python train.py --d_model=128 --n_experts=48 --d_expert=128 --d_shared_expert=0 --moe_layers=[0, 1, 2, 3, 4, 5, 6, 7, 8, 9] --balance_loss=0.0155 --balance_bias=false --init_std_router=0.0116 --rope_base=10000.0 --attn_scale=0.125 --schedule="wsd" --decay_fraction=1.0 --batch_tokens=65536 --seq_len=384
Below are experts of layer 7 (counted from 0) of a mixture-of-experts language model. Rows are named gate (a neuron's input weights, with its number), up (a neuron's input weights, with its number) and show model dimensions 0-127. Each number is 128 + 24 x the weight over its row's rms, rounded and kept within 0 to 255. Numbers have three digits each.
Before each expert's rows: a language model's description of what the expert responds to. This comes from a sample of Wikipedia text that the model never trained on.

# expert 25
It responds to: The piece "and" inside words such as fandom, verandah and Mandarin, plus score pieces like –1, –2 and award-table words Won, Best, Award.
gate4:122145123142105110136118134096128136142134140138150106101135151145126161119096147130150163137098091111101117105147105087123156138135140141113150125116124100099113136163121138121077145106135148152130120063132114100192125100178116129116100165167117129113134120143141077123139129162140093116092166120122125116118145065179159154095171153136128113155145114176098104151130125128131084132092
up4:095143084144136127125128108118093129132135168175134124139147173131126133088099128103112147063099120126138133180172140129112092145102135156126155101133127125171091127131174153109156138102073119143117095140128151108111162120143137086126114130135089120149137117156130122105069168117135139137134124150153165128099132177123134157137113182110121176121125095117145132107107103129103107135114
gate5:142094163086104158139151154140175149134124081111118079154117124110096125130124116112124094125093154129160129128123161137147079139106159135128182162154187062152120142108127125158154152144160126141150092133130158106099121154114126150090091140121121157117126147116095132157150109118125104161111112141125147112113134119129119126152088086138101137100119101107145107092164129130158165141119
up5:153168147098099116162143126166100112124116128151125130141138124118154142119095123097130146139102120165088137133117165127101133190186112130143094125150096163152154120155165120107157133124096146165120112087159162136119125112140081143122125119099063127112124154123139097101135150108120145101144108105102143160127166133096159163154152114116154120138127085180136104157136148128109138120162
gate6:106129127134144168123110081116111167121104118102076137107137106109127124151095171140110100119114112114116120143116090192113138180141116115146121102129131089159111104151049156101087134145099164119117114152096087127132145103101111092117120107139163145124140138140134146135117115066134093139076078115133115121129161123135136133116104117152143139121140115153123137110136118115132157181128
up6:162092109092153105103127142113098068134108098167151140127129107087151172122122132129094107153099080098116151143158129128131098102081131161117121117139100161125121143135148145142158132118110127115136133112130147114084122113153157139179145108133136143175142167135117131137138145127119141144152137140126157093130149130118069156134181173169115171138115126182110124140131108164095132125108
gate7:139163129152162147146105105123129134133146132145093118098128140124149170079104116136144169125149137149132150138130077157066154139175172157147162112129125129151140153133084161131181115129138112111092091126106129148183130099118106146125119083100132156094106101152109129137132114090148118107154095156121123138147113149110162102118115132130155120111133097132101149067097143106130122110099
up7:154124147132185152130104127133104127115145160150120152121172116105112158123103134145124206120123155101143101122097116087119077129170097111175148131147096166173126165109102152187111104120130121135150105091131099164104143097135101137155115164124154130123140146131119143131172145138131120115131142120146157124102120083113112127147101110106119155092125098095143118105079147116118127125152
gate8:151124126128115122085113174113126131209136122152100100132144106135153079132145098127102144128124128105108159132156104142132147123109077135166166112114106074129131130100139134070134104129121163097124142121085100096129120109149103127068167136151115091124118145149125112124142200133164136149153084164137123159138137115142146114136140119133136121149122087121100098120097125132147122114140
up8:102147121092178108097131180148150121131123145150114092124177102083132098121145103161100155121120105137139126122140094159124113122117129131168131110096134091104136142092104129108186099114152179125131134107095099093129137123149103092088172131132084109160152129151114124140130146132145136139136104158129110122132145150159160134123138115147125161131111116139155111092112091174163188143134
gate9:085124162142122148047141108098107140145127127141130152102160125148181130125106117173122117162122134106119109133131127173143112105125127093072173111110084113102147163110119140122135133107136108168098136104155116153142101099133148160145156142158126071146132106108098111147171154163130098145130154140163121153153100110110126141126123124127138181160141151125126127133170148101114113152142
up9:115144145127157109142094130093127129091115126122104119120119148131116137138123152143141116159134112123105122138128141138165128111145141172134103135133173135104151098157138126157110176081109166135154129110098085169127126079138119097130178114094108109096131123138151106102160119122186121035098157125116166146150140127121123163096158123155127132133109152119086082128129113146132145109163

# expert 22
It responds to: Syllables like ro, pro, tra, bro inside words and accented letters, e.g. uproar, unimproved, sunroof, ballroom, progressiva.
gate2:167102139145124110137123150150142130118089105123102114124160136114090131102127163164153095166158131095129109115137115111169125135136153132137059165158133131157109104139128145139150161119197135151154106154098117138145118139085145164096112116130117151100108124146141104153125158130123079064151119110126139139153113112131132070148107098112137097093129085098131134112120105156127140165117
up2:172115170129161083110142128135134112130119127106109101120100148118160164102150133127143123152136154102145071101151152109107145137116142142128126146133128127138138151063111153107132117147107147156120089119129112138134156106145121150071168156113118157096104158141109111168132121148102150112110156113194113105118112146127120124154111094101082158111147081135113114075153104152137166139099
gate3:110135133113138128066148109151099109097148130125097126135108125096101166133089114112099080116105160120142125098086108128154152119132120105114116058109105148130131150112162172083126140139144118138176168142105134120155125133133098132126164166114083122129128083152162148105109144157123126165123118083085139146186098122086143104151148159128127156134132122119145127146151103144135126147123
up3:129117136140168146105155129135120119130074152170161149086129154121111106122116144147170121143126132132163155098130123115150158124136152130131130129123157109139127138107089128123107122144136079136170142143101073120112131139132157086126152129149122125142116116167108165128098094134118160119137111134132111142141055089123176091136120137141122104146103119137083118125161204152191131152125
gate4:122156122115132143103132150158100140160119091120079129142110126146092111157121135138181173053116110161155165145145115113147089145132099107146161098114121158127119138155148102125154121179123147114059110073124113099125179148090128112142125175110143092138144136131148135154138171127138116145136134119115134107133126115126151095130128104123155092135134119143086128129139148139135092104097
up4:093129098118141151186160121073171140116143129114120098108122121100136145148154101114109158202146097109080160089144130128142116104105146134086133121154145155141125142147156119151166083147142107168133096176153131119144132121116114142102139155118091121147095148141149167118084104184118138113136152133128148111111118110128136119098139125104131126154149149135109140080124161152148131111148
gate5:132124150115114139147116078097136153154149138078117130154137102170125138171104139112117169093133142104125085113143154094140114097131110136137119155124111199110146133137134106131128159154137134119118074089113086136088138105093098156182127113127126195134163123148143128184120118110157100130076157117132138123115102112114156108142129138127135138117154158129121099090145147134126155127113
up5:132114130089112133125142155103135111138152128085135087133099106128143144167129143119152108145129118161142129156139141161108101148161065130137179125116101144133090128136118103132090169098087153108139108151119132082101169119112081118155103118080143131137147075122108134141155123106100110112101123115155112151125111097143113135149104149167172175112174118116108167100150132149144117101125
gate6:106140153125111116145149105136144116132176138135137146107110130091165145085065097155158165142105125102103177084151144124127084077135119102114152149100122088144162127065103108119148148144132122126141129120093091129152162119101128145150124117150136094113115125092050128124158119151137145105147150150114133140122157120136147123098094123139140118120084117152155138136168116139137130130104
up6:090099121133127098132121109099131084148138106130130147113065121147095133112149139148171133103126133123153115123168115129149155115131148135143128130132105096132128122071128122114169133128098125150130114209121105161148140106131124179143112141169174084115148123125081141134159137117131166164133148103158140165150115113136126102079112169127155093121121158117170135097145121165104144114147
gate7:149127133141094135127132149140157167132144117150106115088168143132141152108128126145098088124154089089107147128109168185158105111095131199147161126071140113114129135144127124163160116122153142170109120126141110117141127155087136167166110137155117111128096156131101150123130159139123095135118093151111101129147099119115144127107082130133158104132137125097158141174149173116126106081118
up7:082105100157137152128112122153128116159159144119101191115121142120144103169131154151114135119115131117142171131127125134128128091153151141120123074125137155132146146142090091118158153126171152175133167154105110179140153115142119110193101111153157101120103129116113118113132124154145143085145132124089139176119100113095125152056132144125160137125126131114160134083133143141128097113126

# expert 45
It responds to: Word pieces containing c, especially sc, cont, disc, at word start or after a prefix, as in cut-sc-enes, sc-owls, cont.
gate1:128086105106127112154137085085145121140123132106089175153095111087122151141105148103111106132127129153139170104098099122140112096116130177142128079142113139092138097138121178133171135129112112136162136145134091158076191117123170148156172112112166126104143124123127135105134097143095123110131119131119152153103123113131136140103142107135140118126159120135146082145080173120112098105131
up1:124146080088118166119145083100149112116133114159121142166164136110123118145140157111136133152135104137129166148121155144169161169126075144100125152156120098106143160137097165119128138119072136134121152115125115147136154146170132117127147142147115139181113066155128137167179136158137095161163141118100107136119136112114126126130126162145166131088151125095164096142100155142121112132152
gate2:074141140129160153136134135124123117123117140166125089100103129150158130100130106110113140127112106172124146124149112110135171084156134136133137154180147113135122171161153114121125130155111100157102117126118091111110117070121152129122130091122110152081128134117065149142134149145125170120149107131109096149106172146101166137135081150133142153101137112171103128173147138111109114169178
up2:131115159110145125128132151136156153132104111144163087148110155107118146136145108158090139116103137095135135151134098147116165134122149107126169161155132145139159117099115100057114115144132108134160122101111092129119120075128143066148151166139147126089149126138139093121138144142128157131127163145109136153135132173079186097112139138098156155178124116115172167141112108122109146160126
gate3:115155162180156109163069164108133123114129113097141141104129139151146079126112117106102117111140115146114140107092116099151106144109148123135140142141141106086109113117141146144140088130106171131105101152146133098100085165103120143123162100169151124096116184111115134115136128119177148145096099149130143156112143089133117097109089125139126110138071156139155122080093116150096137117128
up3:122089119136132177130163113151143113144093101148117127115152052155115130108105161201114108134123145147129122122101168129166143045138129091101128153113115162092144165118114091131166151126112153141130113114150139154145102158064149146101105128147113133128112170177155149095131114128135127117131134130124136123124121133139104163163159156122128128126130104131104119121097110123121112131137
gate4:111153180105138164118147153140142141143151084102151089153076123129109117148139115094120114116147094174133130107179088128153124100118137081140133116133109132135141122134117164118120159162137162154159136101162118092124110144122114095101107111121115073122093090126147140120125154125124131090131105095150065157089156128125147132121159121158139139134168107134150150101135136090142153119088
up4:104113117164093128114155137116131121115130157133133134153091120149131126097095147129118138133125134135131109109135146110101147214140085087101164175135156094149145147092115121148115146153140107149090115140135149126191142138101141137143164142123103098124190181103136113132153150095139114118161139113129124124122110169141114149150155110110121134117089181114160096119084156122138107121143
gate5:130103102095144107178118156151122160155111143196169119126071128099163126121123131146126133114092124144131169162106103133112112129150079121152148151146129119157134115146127139116135117107131097178146108113140147132114091126062161177118125114118156098103142115107100114118108129092182129071145136137138110151138119124131134132159117134143121118087130145146145071132111129118086110109144
up5:133164133119104141115131084132140102092105091116139123149139133139121116115119141113102094094174128152115115112144125159137150130106119125121123121111125091171095112142102132134131147109165124134099129178083109096143171095135052150149112112133133142100109134171125102151068100149096122148093139114120128089099127126168093126130168148164109129154128148134124157152179142153150156097104
gate6:144124151135144133099143114130129158144122152115062100142113141091099112123147148108100150102150114125127099150121117116140162126131091122081131135087116153086078133140113187142106133112139126152112106089164122140130133090136120127107135161101149107157177135142165126139099150134114095106108104110098130184129119158142131182109176161150143102127121156105124115162078127088125110131144
up6:092121152112120182163091138125170143093153097139178131141124119125132082123175101144138145104136091077143103166102120144122100133097136137102167125182109133131104125119161167136148115095169132105115165150106118132125134121169122151142122152150138145128195159165145098104120156114112110135105139104133105129149129137108121127098156132126114113141078117147095132102113153098117116094130

# expert 1
It responds to: Line-initial dashes, bullets, pipes and numbered markers starting infobox fields or list items, as in "- Founded:", "|", "1.".
gate0:119140115149143091177128193134115140122172137142144101108103124127123104133097124144136161130135130144148161160152123136156125130123146156156140119102138119176135106159133098154119140160106153098133155133131101119142146114131138083109202108110096149124117178123127129131112133113136128127110089166171158147164160143114083107102146162172125097141164134096117097123142135165154164148099
up0:121146154105145132138140135132111118119091137127118128145128158152167149087172119140155108113142138110138151144111134091119108094109155126088135094099144144141112111133138109089124144123171184140134156155122130125161169144163170099133157087095153106122129109141127109182119164125149143094073158110139144134135123130168140085119101123153087118166193104118129137104167105135162128134118
gate1:124136105174091157136126105111122102114127113102103136058134105124128095107093144115103099109088128078129118115118124106105119086142136182111138106101142141177143092143129087120114121115133118141140110152114123148124081151096123138134118128087182106129164127152102126137106116085139058139114140123147126148109132143114113095149112152113101120157101149108132088082125096105134127139167
up1:113100118142127134140162125131121128117108159122176167107176101122135123113117131108149114125127126123172149124121139140160124134116122186128113101109127125091125103132171105126148144139160111087137145168142143153150145135152101155069157174117131169164140107152164126148109092141107090154080128154154151157126106126109115105051110120145094135117140128147100131086101109081123108134125
gate2:145122141106084155137124092138150135141131127067106131124168112141071142105124163091133115132114107110119118159153157103096109094160103160123133147137113079142115129135112117093129091140171065122136114172114121133118132152103134138125118142139095096129103127109157101110077111098125124130093130133138136170133151117157087153088124157141164135159113117129187086106121118112144105108132
up2:112103139166120130099147175137143148138164127160143153141068129125162134129150106140133105159124147142128141104106099209143135119150119118137133167076118145109149106139096151149139162123105168105097116071146076152131114114124142114117171107142161115104163092144134143161197147117149122110143119142122109117101112146137094142157119139110126137104117108143101138115142124116148149152096
gate3:123129129110136122150133126137129145162097097145120132093163120143136121159129112135097150122104163116173164158065113119111134093152096140121120156149124115150107127171107106085131123146108148081090114135131116130091145151084107150109131102086112115109155091095135094112152170133123140101122166135097173123151158137089118085163152156148128124097110115135152158121146122066153135107132
up3:103114115100153134120141139144112133157099121118131144108146118121152110127159110180131137133128151117200145160059103092123138092134086123139120128133139157123095119155094100093121107122114156102100135146112158129085170147056112137128132125092125140111134103116132113105121173130140147118123149138100145138146197138081157088156126151148100141132117119120146169132140132083149131126137
gate4:137116126155140130140107138209126149132116148193167083151152150131129097117135119147072136139141118108112120123087118126053084108125093147119119125168101124109094123084148105145158148153141163131122122114150125129086165122120120140174120118125129135114137133139134146139166113136126110132115146134136140142116163127131139146102148113152163122143107111144100076173121142114181102104156
up4:156119099136134139154096100139127160140154112145151147122148145128141099158108107127127140147107126117118127125145156118109091099117066156150124154139109096147127144067175163137109178147125129141107103122113118132113188093146109126148133114188110175140133131147155139165150158165102100098096114147140128138108123118148121176116141137150171137162086156153123114175099139094145124120129
gate5:147130113094154134123148115166146110146141117167115077116116098126123148121114126183136140071118160122108157135147109114138122192099119135125108098135094129124148169160118122110131082119181102113083157130142144154137092131156139104115125086128082136169163148104098099136124126156122124136137113093101084117137098098120129101102179146127147084099131118118141119094121140135117091121138
up5:099127157088091143109113161078113120075132081188134107149118167135128114132139150141134088110181144112100154122144104133120108130165079111128111147128128126139131140100107175125145114127146111100110132135134145105147058146127149116145101084093110100133150135110124084124146143158111111138135127130108109144153112119118125101143158148083139073117133132086137138083128137115122135134171

# expert 39
It responds to: Word stems before endings such as -ing or -ers, often after his or their, such as writ-ings, act, serv, compet, work.
gate1:123130089117113113105142093115146121132102116073151140145120085141099079135123117135159160193133122138114144135134126119113129127130158104112136137150137163151141092136126113112137127152114104145129130078119122128138157120143118148124131125082153146142097103050144125159075164157105094163156132121133140123137104092109107119127140107123156144118084105131115177057138165145135148151154
up1:122077153131111143134171149100158093104107147176143150115128126126093102099128127131089124106122127109107115106154117174160170123128138182158125143137106110108143097148133119122147122157175095127108164125117166107102098138109106088116133129139142095111152161155125128152143105101189132085098150132139113134117126145147108101144094160105146083134153114156116109154083110119141160095141
gate2:126146082136129149137162124098102140138164132140106126136143127144127154115164164092102096160137123134156084192136147085133111118096084131114112138112111118136124120105122128088154127101149093158107088101153126153175131163158132140099139122081088134089137143152133088163149124143121127111068116103171107121145145118110118139121137134125110111113139107178105104133108102093098161107112
up2:133131164160152162119149163182120123135143114092098157114158139103131096110099130129116110124147170165132109161117140100113152137141137159130115117132116117099103136136166127192109098110071089136105175130131090121081111135110151187115116152078130130075152161130126132152142142141111153134110115163100148141115129118138129160164163155131138153148119100125142146110158157113144148149127
gate3:104155134145117133132129087147143112108156143134154122082118160143160168125177128162113146130132096140066116130206140125117140089110116106062171121125128111108153120106138114116167119141164090144170110101089121151090105118113103163111140113128159128088135155123111088129144151140144155124111145133122143145101117132128126133158094109127162151139145162143140112139115122098123166093112
up3:126160129116125123130114115152110139165074148127156103129115145120186156139124113116105098132112111148120099126114127130137101161154170142108116157111136130103136093142100179160128161127083116116117161156155100118108124135122110078140122146116144115152152070130105133128126161143138166166128190151136095100143063146125146125177163139090118148106111141118125102139150128153097144104096
gate4:149150138137154144141128125125100161163123124154077142134095095107102137126161128109134152144066126137129096106144151087094116150144089127156132155159147118113127143139116130150129137150163100138124081107154107129135086120122109131160119122143104140143131132075146135141198159134159100140141091113135161129126153118148099105145126064167129145128127123143143136136089088060116154113147
up4:153166184123113131119178136109128090107140142112108129109116141151118143104124151111143108145123127131167118129119102102169156135113089127059111116101092109138177121118151122130168157128135124136171126156124095174130148110136122147117163127074101137120120106125110087144098098083134164116139126149107102136099117113113160108109143120107098124152167156088100131091126114130168154092149
gate5:104144108134149164152138131151129133150118154125114160161126143112102160083122113132092127152108089144128107105154139117129119119102163106113128148114114154148129100112142093133145148133162133115140148126148066114149131099134159102127103156096134121117101121141176083127147154175099083158208107096141145129087131137108105091097110120126163116143143130161123168115080095148121150148144
up5:154179118120140130143142139110102108114142116149109171114113087127096118099120133120112083152109140116170149110175159125153127136087125157117052153095157113130158168117121125135159105102141156108127183147120121108129145138154099124136111163141142117116105144133136139109173144142107131180206141074126144138112117138153102117101118085126119166116109097135135149135128121117116135127111
gate6:138143092099077111126107148143110152118137120170132133117142172110119154138097155069108143155119099133132138139137149135137109091133065102059096113162132122135188113115085157138148152123143107142119149125098116133167089146138146117109138113088164124086105141099114101149164127121126146160160119130138120108160105122146111101102150117101126150097163133120122166123138145155148095141137
up6:141105121157130096142108124084138054142155128117140129090115116064095098095116133207133118110124147145113116114108110113104118155112127077096130097125085123140077141099108101152137118146100144090102093151136146173151152138125151139121163152110112108122158130145146122119099145126167096114124119119126152156118125120115158131084110144131154120120090143093143111143102157127121150110117

# expert 7
It responds to: Pipe separators between numeric cells in tables of election results, sports standings and stats, plus semicolon-separated results and "(aged".
gate3:110119126143124117089129144118141134162072181126095122139134137154130177117104098136137132136139130125115136110176131125086144116146168118128112142176153157130153161096122093137081164117109122113121124122127126140174136100170099122139166103116097134147137180136115143126138112149136163111099090137117109130149130108085150080136086151134121156151150127144070121071161139112111110129099
up3:159102120138152127198114071129129116142160082168161126130085133095137116173131158139131165113136122122135156081112144125140105122102131115161128133121092116149121112155144131139114096152110111116112135114127099133109094142129152134129129118166112107139098095108124121132107134149143125098151128121132121121123120173215100134118143104128146133129194160090157163147169111121148122129173
gate4:144146104136096156094135132113142143133128082160151138107109097131148126122101123157139128151083167128179106148118142141128087134175137115130136154091094140118140130146115113139120113156119101117148075104131122126145143131142148157164135091120137106119131139169090112101124117190108119149146102104125099189125107120150145149178146126140166096105105161126186162147086118102113140137104
up4:127095144125116147105135127073123140168116102157152161145121118145118125135107168150143130138147113125124132148076156120106089148154151079122141146117127133095136085176126138100112110141153142143167154116114143133118159187138135153173090106137153113071098161106105155106158106147123150127140100127121106172169098139148150150115150113148147070134129140163137164141127134136141134165111
gate5:153120132151117136124116159095146153134109157133141105088170132158112169119104120128109151102125135169169132154167140165168144139089147141123101138149110114173143095139160152107095159146146128127125179130135135101106109114104125143109149116131121169159110151155119111118121147104079081119119136149131107161127112080105112133150104133136125143148072111134126140164110104124110156168057
up5:132138090098130137122140123101149154120112105080142122125139102151125105187145108136148174125138124142112137133137125117140062116112145135123122162122134137140123119183111143112124091136116159147153097127130132129100122120133118115154118140114098097110126092151141119139179131186148138137141177132131126102151123196176141124127069162138112106093127122140085151173114147082148104091154
gate6:095117126138123121107156110101071117114125113094186121180137123135121082154156107127162111131098119131158128141118126099105109106129090104097165153109113134148114127145162159136150176153115087135121175170115135125118118145155183125069157123088101137131147128169110108146120114099086119111091138081120125127127137105135098113165144106123136126102115100117104160099128096122116135147129
up6:126117103098082099118100087169140146119122148100119143086096131104137128139105129122129097119135105136105138139146171142179153141103118098126108139074107116142130123130077131114139126116133139135105099145106141130179101230175144131143154131102101149121113107128132132132127111165115111145104121127100083107149136098068117099139121117111097120103132134147128133085148128111121144119162
gate7:123099123129124112124094097147139118153124125109127140097122122091123132147123142132159102100116138123142122175122124085124098119133116189119120086112174122122090169167146103163151145154126127120132155130110119086129130136147109163089094144146127114129179123110157158094125109111141124159133115129129174102121163170164181157132090097127114132126121122095058163100141098110118108123087
up7:110106144166116121130111112129164112152134128105094140087096135094116140117123130126141102092124131129175112189141168120135137129105134176123104063092159136110117152184135097143101147160157103101151140139104134105160128156145126129079138122136136101116149134112193170116130075118146106151167111144133158115121125158129144146148093103115126102138137154106087131114145128114114117146093
gate8:133152153081132132119138077131073106168132188166153108106154115125133118064139083142156127152173169118104117107137144105148121123115116126135157156137144120133135141081130166123148110131148139125140156125128136182144135125159114126144127155132168108129150144137096147101099143081122132123132157091148148150165119159133124130123110100156086096126153150131088091110117126139144125114179
up8:129139109207132140155121135180126102139140149096100138117107070087131124137144114113111145113093099169127121119135124095108114124110106144092114117156111084145172148121096152141104140116101126110144097141152115072146140119121152089157145136102118144134120076126125116132117163180085083107135109143091151127135164125107139134100140130105168122118133140089124142099156113128153113136089

# expert 47
It responds to: Single letters or short fragments inside words after pronouns or stems, such as she-l-ter and he-n-ce, plus un, Har and as.
gate1:129161106110078097143146154110120145114128073173107089149125145085115119134154156122142132124133089081125123137137143146108120079155176134130127156174089117125111077132129145120125140138092114111104138100125148111132123134113157117151084108138113136112080112149092145087121126095080119164117132166150129094148169133140124109151174127114139115109130127152147122142069141119145098131162
up1:172131141146146141132127142110126113115129170115107160126113121127166104100097134110172137126107145104193115129098099141151097126103122144098134089094148149117107166083143107174135174150179101134156094130117138125121114167111125130107148159133140122148144124142136133131124145173175129107148143106128150108136079135153149129107117159157118152158142126087092155152182094096120165130125
gate2:099120164171109128160121114146134123155115127088128118108162115097173116143154111125153156151111118122121090143134138154143136126179084138146139153156147148152163113102130136138144192107157144104094163096128108120097126166114104124124105099100195125145132132131114171143086106100155112120133140144151090168115091152124138099096170136131118149081130093130149141135115143127106156148146
up2:095130119102124144163102160155143126098133095119164124136123111127156163143111136103126137198141133130118117135166140135115117140105165066172098132121146124111075164144108079149131154151112126164064113109138166113119110167105163115165172136139125131126118129155125148113138106125107133117134097141075100189113124131139135152115139079115109150140144115131109138151157092136131130112121
gate3:168120122122139091117150117175142149127165092136136167126132115114156104094094124139160148147166098120136165069122163133154144151148109133123143123087101110113146100131084145118099135131122109184114165121163122141129149109111116123118149103155164109138093115085126094151100151108173136176103150119109125097133140108172116155138164145137143177119120094105116146149142131141099135133167
up3:135162124160126116151135123181110110127123175136187133144143125121099113121090135116146122123143124107141200130134083153165121147166122151185137128131138116147147082170158125125126117128164119120127158145140153120103121155144114109122108154116173159117090123090127115171157078161120127100104140160118104100142141113115098140142114112090167092133116124134127117127143155137174163108154
gate4:127151160093125103164144139116100088093131118076121118134079097091123126140089122111096150138111131130145113103131120143097098108109105082130108136114130074141128102164133147165137158176132113118084147098172095114130103117069143152151167128128159110117114159120135124176141158135101111119126113114150100144087126137144118135101152147110151129194122106122119147152103160135108127122137
up4:137089123154073102096084136172168122128145146167106110160138114177145112135137128131138129080136153130113161109088139097167125153160163131155122120132141142125158102135101116071090085096134144145134127136092178130100135147136150132107106165150113125122158128142102117129150111099189144167126111150104126152123151132147113131175148112083119143093136137142101104137122130112109112140123
gate5:163103085111107136147133146107155100150126191112132137118100142095118109146123161111124139146132087125159132145106125135163136146153133140091094121126119117116090103131131148098129136131134129138127139116100152141155161126117110161091121131144157097170104144121104101138063113161140105133157051152097107140147142105145121124155148141127132090109160063130097116081129130108134105149081
up5:143105159062156181114161116088111133111127103163092141100142105102137131144129119138156118106125133121147124133108139126110115136146107144125097140146119106115163158178103147167146110160124131147143094103105141112174089135169158118132148138201112078139145125112138098110150112121094051118121132154120142133104159108143129112090111102146102139164121105150148148131122154114125114132134
gate6:111146095102168168131139153133136101126129131109101104084108104132107111142166113158084151159148138167136124097111095113157097118090089088142137097107095122144115174097141108138115146159142133104119141095105098116159150105157115146092141122123132121112130107113116150109138073099118113138120121112094147150104188126126132118134153154157076118124177132135167073122112110136135151130155
up6:166132168142075109068087114121105102110100151109134131098142099111130116102134150116156154152107135123136143159188128112122179135139160112131119136144141102175121121152100127113134108135125174087116137102095155127094131114115119099153122129114054141155116130144139102175126106158171100104108162119125127110143123138133146157116129093081141130124111143151117120179153131161128112116128

# expert 20
It responds to: Lowercase consonant word-initial pieces after an article, such as tr-ue, r, d-agger, sl-ave, str-ength, rel, pr.
gate1:103125169109132103113138112099155144116138092142111111139104089113112107126126064072134124168114105166151146096130133175138117112122085107120126121139091150138168078121100099118148134188120165136144136161120136093094135151146140139110095111158122166076139134135158138109118174133129125153157137168098145148128162130137171146097124123139104145114125108145113137121161132113163140156112
up1:165093111128154135107127160115111124126069109130089133148114094139094109100120095117125140130133162124144099109135121128084123109132100118116144095125166128100157113158136111099119154160090164106142128160118134100118134115105154117099104178133073155131107118153119142130117152105118138189128106151114119151120117130116162135131098124053118087117121114126154120128177133057126143154121
gate2:159137149095104103122141142132151155111131158143107102177117086081100124124114120166132149122119142077178140100152116157093085131117140130143126167125128094075116121111101151147125127069135109113145090103132101132094118156105139132126072117121145130152118106128120127146133144147147111126143115139158140098101098058110102146153126111164140105143110104105143115150092154120138110168099
up2:136108100110144136127113106140125136151126131169109116109138128084169173159124102062186091111137124103147111142111103114133100100130109123139134091115149102166123144134118115125131109130114105129140121159120143099161116143133112141120120126095146119114156158122138151078099151125108153141128146127096114130161151156133165098116083151106088116142038129155075106116154146159116123145096
gate3:139103135139111110133119131132137124113120099138081148104108116115124143110138137143145074115134164144153104125119160138106088157089119125071123147112135125132137138126125130162128142154118132143061104119147143105186165100115142134145152095088127125134128089146131110120123107144111138164095110106124122113103178148108195158108171132116159148100115117081092153119129124082083091124159
up3:147156119114123109128143117109098123125093188151126117161135124143116139121143107128133114123106085125141156140126144137184109152176121139122132104180130118146112125155138113118145117124143140148139159141076114147085148149140149130083131157146120117128106117136142157128120134105149055105116164157161155166098135102110064161086147157130092103128103145119087110140107176132161138151102
gate4:099184137131132144099151144110126119076115139119101127114145133125118130135100150085160093101087149139115152138168122127113119122085099145112160104151077183147117126107116120113191155127123149128108120097165117107130183126130111136119153166131098138128120087164141126132166126152150141143125099117120107175081102152122139130085116116108147129125120128121148118063150120096139149156138
up4:141149128090108132140118160123134131131158133122094079105162164163139101156092136129129098109119129146112110120132096148125118092151110161076092136155126147113090139132124172130132138137095161164138141138146135119148131137165123167149110093075102121130133107164145121113122114168187127129125155097114142183142151125126110103127071115107145157148114191164114116170115134104138121106138
gate5:139161133124175157120094152104122155110077129115087127140115115124137113135144200129140143167139149125117160150113144146145128119120128105139122093101104170144187156119139135131143122151159140152117140158128113153139159122115115136102139110128108157153124154143157150124142137188143175152125178144146172158134121120145144134158133151095153152128119113140193186102128120125090158152115
up5:144114136123096134131101163118104112099073105104105149138095111141106103101085156136135167156153137120104131119110121167140099147159116120153136095107138118172145075119147145128128125160132148112188093174152089139160148107136130162158131123135146135124116137146119126103142114127100138143138170113170146128115112127137099108116162169077151125128159157117175149177108093111097154126135
gate6:114202139157093159130140138169103121162120117094126155125133119160112122117136098141118164118107143165114105150113135086123083099150133117111146087113151152163136111152116106136152099152126098108176134124122113143123154139134119115120147177104164187114110129123150090133085138139097144118125138136141158106132131145144129145163102108067104131106144121128115155077159099129146119092093
up6:066130148128152096140084127137143120067186120122102185149122114150126135123162135082094126180120125152112138111120123154143126156130139160114092104156119129141145120145166090128122114133087116133101090152144135130144149154115101134108131145184081092119160125138101097111153136124144137121085107135099074166128143126102136102104122147121148162151139144115150122125124135119164106102142